config.yaml
moe_layers: [1, 2, 3, 4, 5, 6, 7]
beta2: 0.98
batch_tokens: 131072
seq_len: 512
Below are experts of layer 2 (counted from 0) of a mixture-of-experts language model. Rows are named router (the router's row for the expert), gate (a neuron's input weights, with its number), up (a neuron's input weights, with its number) and show model dimensions 192-255. Each number is 128 + 32 x the weight over its row's rms, rounded and kept within 0 to 255. Numbers have three digits each.
After each expert's rows: a language model's description of what the expert responds to. This comes from a sample of Wikipedia text that the model never trained on.

# expert 20
router:105100121165111190092162118131119193114118135147074096150188110185170110120106158105121074133094160118188077107142136122071187100102103093124067126167081143130080148153156126167111087139151126
gate0:120097181150172132195074114137129139132173126068070097167129179137146113096131055212176133104112148173143068145113105164125195090059154079132099153139104178113091136127114130110073149130169147
up0:219173183065117172232125147171118132140187136066103105116144130193097164083090091140118127121171140162132175164178038148053139082137142135132134130142102154118076130200133160119078129118150128
It responds to: Month names, day numbers, en dashes and degree or prime signs in dates, score ranges and map coordinates, e.g. May 15, 41°54′.

# expert 1
router:095124141100150104087172124165129125129101084144157084099131115163182091138151159182071117113130156060144147178199098116128127130123077124168140120108104133173161128103132170146133172118153103
gate0:154168195193116146192170172147088149212132161090089131122133175106129072130202129124142100097125093138113104072144079153120155134079127095111133171178146186080103058096220130128097182075146129
up0:081152155113132136166135141044148151196165102086095101111143117103150127126107168116123090128172146157141108153116130147122128161118149123140072138068097147080107076138082178143115130155138175
It responds to: Conjunctions and clause openers in plot or crime narratives about people, such as when, after, until, because, and, but.

# expert 51
router:133115161155176192123176169113150118143174167117170162116119115133094157119162164137101063105151138108140122097207168111101131104115107142124112085184154130203134208143172196180104148154137069
gate0:159115120133095132141157145183141123125067098141145168127063141129199117148094045139124150132141226136158158112174166139076095092136126178184161073166063176129128113118128151148105148147127164
up0:132137158148117096114126143082153172152112089135114160194156132128160129109117093111136116159163104126144043054074147195113199100045121096106167126112137078139129092088110119124096147085092157
It responds to: Tokens inside quoted song, album and episode titles, often just after the opening quote mark, such as Beloved, Enchanted, I, You.

# expert 52
router:148107149142117153123164128126168132129097169136137135128146104135138148143112147134128120103130152127184185135149139173157187136124161146130117112133135094238174173150135177150143151050146157
gate0:110142114105104147099174125121127097120137102173067126078133146031158132122106121117121127141171147149174135170186144103127149109086138180091118106125159137116153112131145060080099098120148153
up0:129086107110111150183138108124135137097133199118121179084123113041104111126166095155142073136079163128128119135112136109124145107120062112092139182162131132135081097128175088129130161121197105
It responds to: Syllable pieces inside Indian and other South Asian names and film titles, e.g. Gowrishankar, Preeyamvadha, Rajendra, Prathyekam.

# expert 54
router:104143175144138138131144142103134145151150170095155175163134149129161098142091130157147087157087143185117152100126206176109174119126191199131174171149074127151101160144099143101126091129158179
gate0:135185096142041136150127138088139132167136096088100107127133147109108114085159125101183142079066176093162112138115143177162135090136130162125119111126149162157111087076072106129105131147095088
up0:163077129046125151074128131106117143179165112139127126149135088156175125112137165195161149119098191184128131166179098161180163132158120099126117157120118105147111127108092216142069111141103120
It responds to: Pieces of Spanish, Portuguese and Italian names and sports tables: G(ermán), Rogé-rio, Cup, tennis, Open, ARG, ESP, Brazil.

# expert 45
router:141139091157112184171175150127119133124176135124182172190125135159167129133104189098093142141145182166176115125145129151071165075109142147169135133150111113110089152134128107159142160134146142
gate0:120164160171081200123130218104178123155072139131153137179107102200132114130152131164062103077136101122075147104132137174091130178131190124115177084111139156116133100150154062142085075126130135
up0:144067100124130132169087130094114133133127207126164063101158132129141124090138110000110126127120154185156145183191129096088150188098167101116123103127121167113115084149141163155112218160133195
It responds to: Punctuation, bullets and field names in place infoboxes and gazetteer sentences: coordinates slashes, Total, Department, Region, and is a town.

# expert 29
router:113141140180173125102197148116114167156130124147159152111165144123192134160175181163104084132144176101209114143129215214089123102147163055144126080174113193183134170121123136114072104133171144
gate0:093105055065207134143092142165167138156077178121123129196115040093135173148128119104098131186063165193143139101140100136180121088095159087125162087155119122101076186140127159130134126188135129
up0:129089118122117105115093212183194138152084128188176165125199093170083112161117116114125144158159112131069095132107096144130176146193104074160136129200088102169151130130104133144121209131140123
It responds to: Country names and music or sports nouns in tables and discographies, such as Canada, Japan, album, player, song, video.

# expert 28
router:040109164141171133107177160181146157157154126136162156146141163109090130125107088159117051133138055095173119166197154084121174149103143089118142182175122098130167121102170113189146197117132146
gate0:119211161149210044126147209057143101151086163132142130082102114130186171150185125115134145150126112117094176113133057150121151156146126147132103152124169117123086102135057116132141132103155105
up0:126083138122097124158114157129108132186100170128117145141172101133197133124087103158210107110148112132140180067095101122158173086162126128080146114112182104131134166147093144092161128139193144
It responds to: Given names and inner or ending pieces of personal names in cast lists and biographies, e.g. Sher(idan), Jan(et), -ley, -son.

# expert 49
router:091110188170140177134201148097148140135119137107156186148155163167145139103138158087093087175093133118194202118126170134131193115141145109140121162097065162157101109127136150196090159121158123
gate0:136130090144167117119123127068086138127129144073125090087164108130176192153088156092137120132114106062148131080122112122145076075170072152133104108124210099133047150124098156118154097120166068
up0:124103145140139118122151160187112147088117076039097092121126106141111147127160144177173127090116112104170126126140126123119126137148027126104114105119136139137098124123107156110173174105150106
It responds to: Pipe separators and numbers in sports schedules and standings, plus game vocabulary such as game, yards, scored, basketball.

# expert 61
router:163152160139185107077150127135179186110134142099146153112146133129117098099120148094094073100124151136221053134161148158172152137128079142124123147112077178094128192112132140161114140144141094
gate0:139129165136112102128185184075050156125187140123211057120119188176164173082047128170127083139144082105119118138116193126128147100128141168124121140120170064107127159094127076115110095146153133
up0:152139147092093142137174170187069130143134090104165128166193070170180135173108127180102150177133197150084099198074060177151123156149182140081117143119155088133096143124133162118128117163112107
It responds to: Word endings and heading words in section titles, citations and technical entries, such as Discovery, Management, Career, information, _{.

# expert 55
router:140141103177159156179148096089137085112144106147147155131203116136201087140137095152111091102199154146141143145140089167077119146117130127160176109106070134128122130102129177153163124069193112
gate0:144101121133156086113102156116145209077124133162099158103120157148065196101138171092150136147127087122152099149136137126108122107131156224060152084112204100143146093106127095104200096115178053
up0:155128068146079078136139183146057117073151110092081086164149162164168134188098144071096191153111126189151115164116128132145097144089129129138132167113132178173141100100169151190116206080127102
It responds to: War and military nouns and place names in conflict contexts, such as War, Army, siege, Vietnam, plus Asian name pieces like ong.

# expert 37
router:161121142143090139129143142065128171132183114164155148136144120116117092191158164078040088135132160104176119121165162126122157086145128094069109122128111160209129133089161169119068163079137112
gate0:157072148105105182151089153201151202118116113130184102114110107138177153113056186131103100107142110179223107105187147121104126143140172127086128195086156128108149137142091152212185130144131132
up0:157101150128112115208124188126115115091076104206151115073092170150174128154075136146123099081151102113163047101169104135112066132126185150090197191123174129145159174131148160143145125158124124
It responds to: First letter of a word split off after a parenthesis, quote or name break, such as d in dollars or doi, D, C.

# expert 21
router:140132117129067142128156171124172173179128128077201096175146108152169155139086179122096080112111153144139120160169228149112158090142143111136119094138160139173082149110163172155077166145149131
gate0:163131162099070136154059101130136128163167116107102089134122127105097134109151081129143080185039110163104193154146145105139108126098127167123125121132173217173079134141119121110111125201116123
up0:067165110118107130132081122072059159188236126165149148133103071093110147127112072126139202076186186144076104177094105171136074123148103184108195111137096143151173121133141107159139130064182148
It responds to: Single capital letters or short first pieces beginning names and words, often foreign (Tashkent, Yashima, Hammouri), after a space or hyphen.

# expert 50
router:186101146147085203151100142106186088115113083100127127135163145120076176152147101149084072165143216169124173099162175105130128087136105132166154171135118149181114189094157128119141184121125086
gate0:122169125146092168148149083133103141128130100116114115143170159115130122138105103124146146150154190084104118110074095090152097119105060114133139124102143114129105128121079136111065103114125113
up0:100120180147127092129168149111141144196101135217125127086038050123115115153151103150097143093186160069137147150143105166113121071133121124113145106118161171111107106188166059133161100129122125
It responds to: Opening quotation marks before quoted phrases or titles, and first pieces of words like m in makers, lo in Iloilo, San, El.

# expert 53
router:131148096182113174156141192098142125136121129127155154136197136141171142155085173103105166124107161186122152143186130173100200116120162151114118113140113122193131184123110215088155135101147143
gate0:134079126114163145144118134126125114083116127128071215172101122092116121164157196066123088122154124094149216126140113090103179133126162124176141128153133091119119190165114089133105134121094088
up0:101154136117113146132131074112157119196158153112122099112088071142055125108105140072195148113130137062122130191149089154134128112072126017141130103146106125111139131106175073106155105111136140
It responds to: Final vowel-heavy pieces of African, Slavic, Japanese, and Indian names, such as -o, -ova, -ki, -bek, -oro.

# expert 6
router:143150168108067127128140132093122171146142103126150162084158170160162156186079149136074089139177147156110119095166148176146178113118109133087119183180101156128150179170168128134153083148100144
gate0:107101139158202136084129127126106135163070179143121139070086143130060127152103106127208137119080109119099080135125137132099095118111158105142153132101225147169124152122163095109119150145093139
up0:134152149144116014132144166122138122144096126145193114134141098129167150092122108154113188128097117139090115185125136132121119113127114117139130123108098128139143152107116140125123121136137167
It responds to: Prepositions like in, of, from, under, during, among, plus French de/des, usually preceding the, a or a possessive in biographies.

# expert 40
router:120119204129108161093129159122113137134083129115126123160152157122202203173118163114073096120091099130170196073201125140127185157075061135086149133092145178176140124127090153157064097110113137
gate0:169131146108161121108074206143108181145085125176068131108110148088119105180152129122145130166125132152112136139108091064120202139129144137112099100104156144122133108160121088039096093156060098
up0:133144083194130143130182096093120184151181143137156103164135041081065084090126122139155122058123135128164090139164159165152126151132123157121122108081097091157151135118140097121178118136191165
It responds to: Bare space tokens, mostly right before years or figures in tables and dates, e.g. in 1880, a 2007 Porsche, | 130.

# expert 27
router:115071126158132138165209125143114126140153132173139139125149164106137150125138129144109128112101099172169069166130133161192130141127100174114150195143116143150139188108148114119164121119164101
gate0:151090093172144128141150124119121154160091135121140141138162121145121100164076148076134153157127183154141167120146117143122175160121145124130111090138055134124123139127170188168132124093100118
up0:135116148083104125085121098139126128100149050105113150140061168133138169112165150158152120151107155084147140077118127157151123073126127115132173183098125058169115114075198136103179137098170151
It responds to: Nouns for universities, colleges, law, churches, religions and government in biographies and institutional text, such as Faculty, Jewish, Democratic, missionaries.

# expert 63
router:070137212135184098098150142127124147107067157144190159089128101120096083150143096104122091147143158124166115132193148156186135138154092146177121123108136141132131151102143199182123101108166123
gate0:133174115128135117195125145122119158126191186140130143092163142140111120142128068134128093165159056047200092115141076148119125126108083082127107182157143102127109139111118159094102145141127131
up0:112153158124124131124142084096130172135083084043129080169177128077097053132075145122136109129171137093144101175145132102127124093113077116157067151172135177096097146086095171142128122160171119
It responds to: Verbs of stating and reacting in prose (stated, felt, requested), clause-linking commas, and discourse words like However, This, that.

# expert 47
router:126147193124184179165158139151159105103057191184131102084106203169167106117080129176138097097110163175122145142111125108135147140150165129111097171137107133193164179082120164113140093102113107
gate0:101089166123077099175093138035124190104086135163149140057178123086130132100138148117072093116146123115142166129104080137201147125127089198110158183096135131102098136142123115092080095118225186
up0:148127214111154125133145112129182100205114115157128112161110079183133127077081053138166160123210094085137120128094061111152118117143200047124159174050153086098121130111160127131126116079113131
It responds to: Capital L and mid-word pieces like at, em, ent, ul, often in candidate names within French election result tables.

# expert 57
router:127178105154131156141103148046099129155167147173125111160133096133200130145134110176132122107171142106173148133114155195117158120170155116108143156120147170173111190135113135171072090150164146
gate0:110134120176122168111116122061153101116172147142156091122147153142159104099149161199075097044149138111127134076121105127146096206127129146105162101145127121067143133122127192147153107113141141
up0:112129102105036085109120107101168162090100179187173117073139124088113146133133048130172124142065128131192093183127169146108142053117140138131116151141199147136123130161146120102133130093143133
It responds to: National team phrases after the, plus spaces, pipes and numbers in football and tournament tables, with Cup, Club, Stadium, seed.

# expert 35
router:098156179176187148175189129076154191081129156143118144084120129194153140172120094153134081238114150095082113182166078129118138124128160120123138131104140177123159171079147165114101112150099171
gate0:145149124181134177131129164146068175105147119114167083123169087143116148132105071135114157162124152120106078116161114117130139109150149128127067125202094125151135141211113162131116120169083077
up0:137175132152111075165148145021103077153100127110135145088095135092103113167159080130098106145143128068088117098124113121145131103118109117148147103121120115039150166140128148114167075108159104
It responds to: Final suffix pieces of foreign names and plurals, like -os, -es, -us, -ius, in Greek, Latin, or Spanish names.

# expert 8
router:147101197130125151089117100088102137171174153135163159068137138105156121123117160108088119093151164115166101097178139158118130092126135170144171116184158213154099143135100121169081135106193183
gate0:131098125095127088148135123124158105151147139202117139136061132115120160128109165143130122126101098105154164196122188135126110154126130126161075139122132127107089125153107138066131067177124148
up0:139100079123127116131182119122136164122170118124114152110112118113161163070143115123166110080097175120136114160100122142144126128180132105087110140119100135157091115148127169144172160137124141
It responds to: Century digits 20 and 19 opening a four-digit year after a month, in, or a space, as in 2010, 2007, 1993.

# expert 22
router:132112158121106135089219146123127131125166086100173147145144188133119066127104101130086117091137078094182095173140166103121178137159106125153134162150134129131184190163152134145154172112169126
gate0:108077115143107179155106155134115149093093119201155090159134109106105139101184164071102170134205124120159201125169109112120122092127096148126132126172136068160091162182181132169045127166147086
up0:088020178155117125109086174159112114157110127149128125137172132186042139139071074126157125149124148097152125165121079079176149086138125162087217102116136098162143168114147074098126147120132131
It responds to: First names and the opening token of person or place names in lists and tables, e.g. John, Spencer, Miguel, Johannes.

# expert 26
router:173146137203132149182147145121114133140186125110125146179106213107166136135162144102150074094135166116131085115136176149080104080129133101131102085143134139129129164134156152128106122153130102
gate5:185177128129103100113159094098150153101037196123121120125166196120111141134161150111122112120070125147138043154106126181167127084155100123130121123157083124065115122127102151103059137143134062
up5:092163132141156157071100128140169125118131172124188118088134133174132116115118154118055137123097073113152086164111139115123104189168161149096119119144094092115133153183179100184077153118167140
It responds to: Words in articles about songs, albums and bands, such as album, song, band, vocals, opening quotes around titles, and artist name pieces.

# expert 46
router:064140170126144152128179127075109160123165079131128164119172095115134134126179143120144124146134157106186157171116177167122214109151179079175088141135093139192096125080103161173085144097147166
gate0:213122114137131207128106165121104123145133150165154118131107124152140105136176058173146136160114134127128089125165087090127163138168097137151091140135094098109108127097128154088164142124079094
up0:088147100129136147080122154126134138130201085151116067161106085121163132115149127103201185187118134061123131121184128115115149064146114139098104071227091143099066158061143089117151126082136122
It responds to: Sports words in team and player articles, such as season, player, goal, infielder, signings, defeating, and names in sports rosters.

# expert 41
router:127147106142160148097159182160106149121135145120164102130150198208136195110124195145100070162140176137138118117169127149121084156124120123083133158125147163142127117110095126153134162169159163
gate0:104129123130118158140154107143101155176152141121129122114112139155161133107082136071199149102112124182107136160152033111118154175132138153109085114122096138122140164176108103107173176055138134
up0:141155106166107120137122117094159098095144077104138123152102133157083121129121093127161136136127132075126112088213163036124112107137113134112128169175114077138108124119127123143124190157135084
It responds to: Spaces and pipe separators in data tables, especially minor-planet lists with MPC, JPL, Haleakala, plus fragments like er and oc.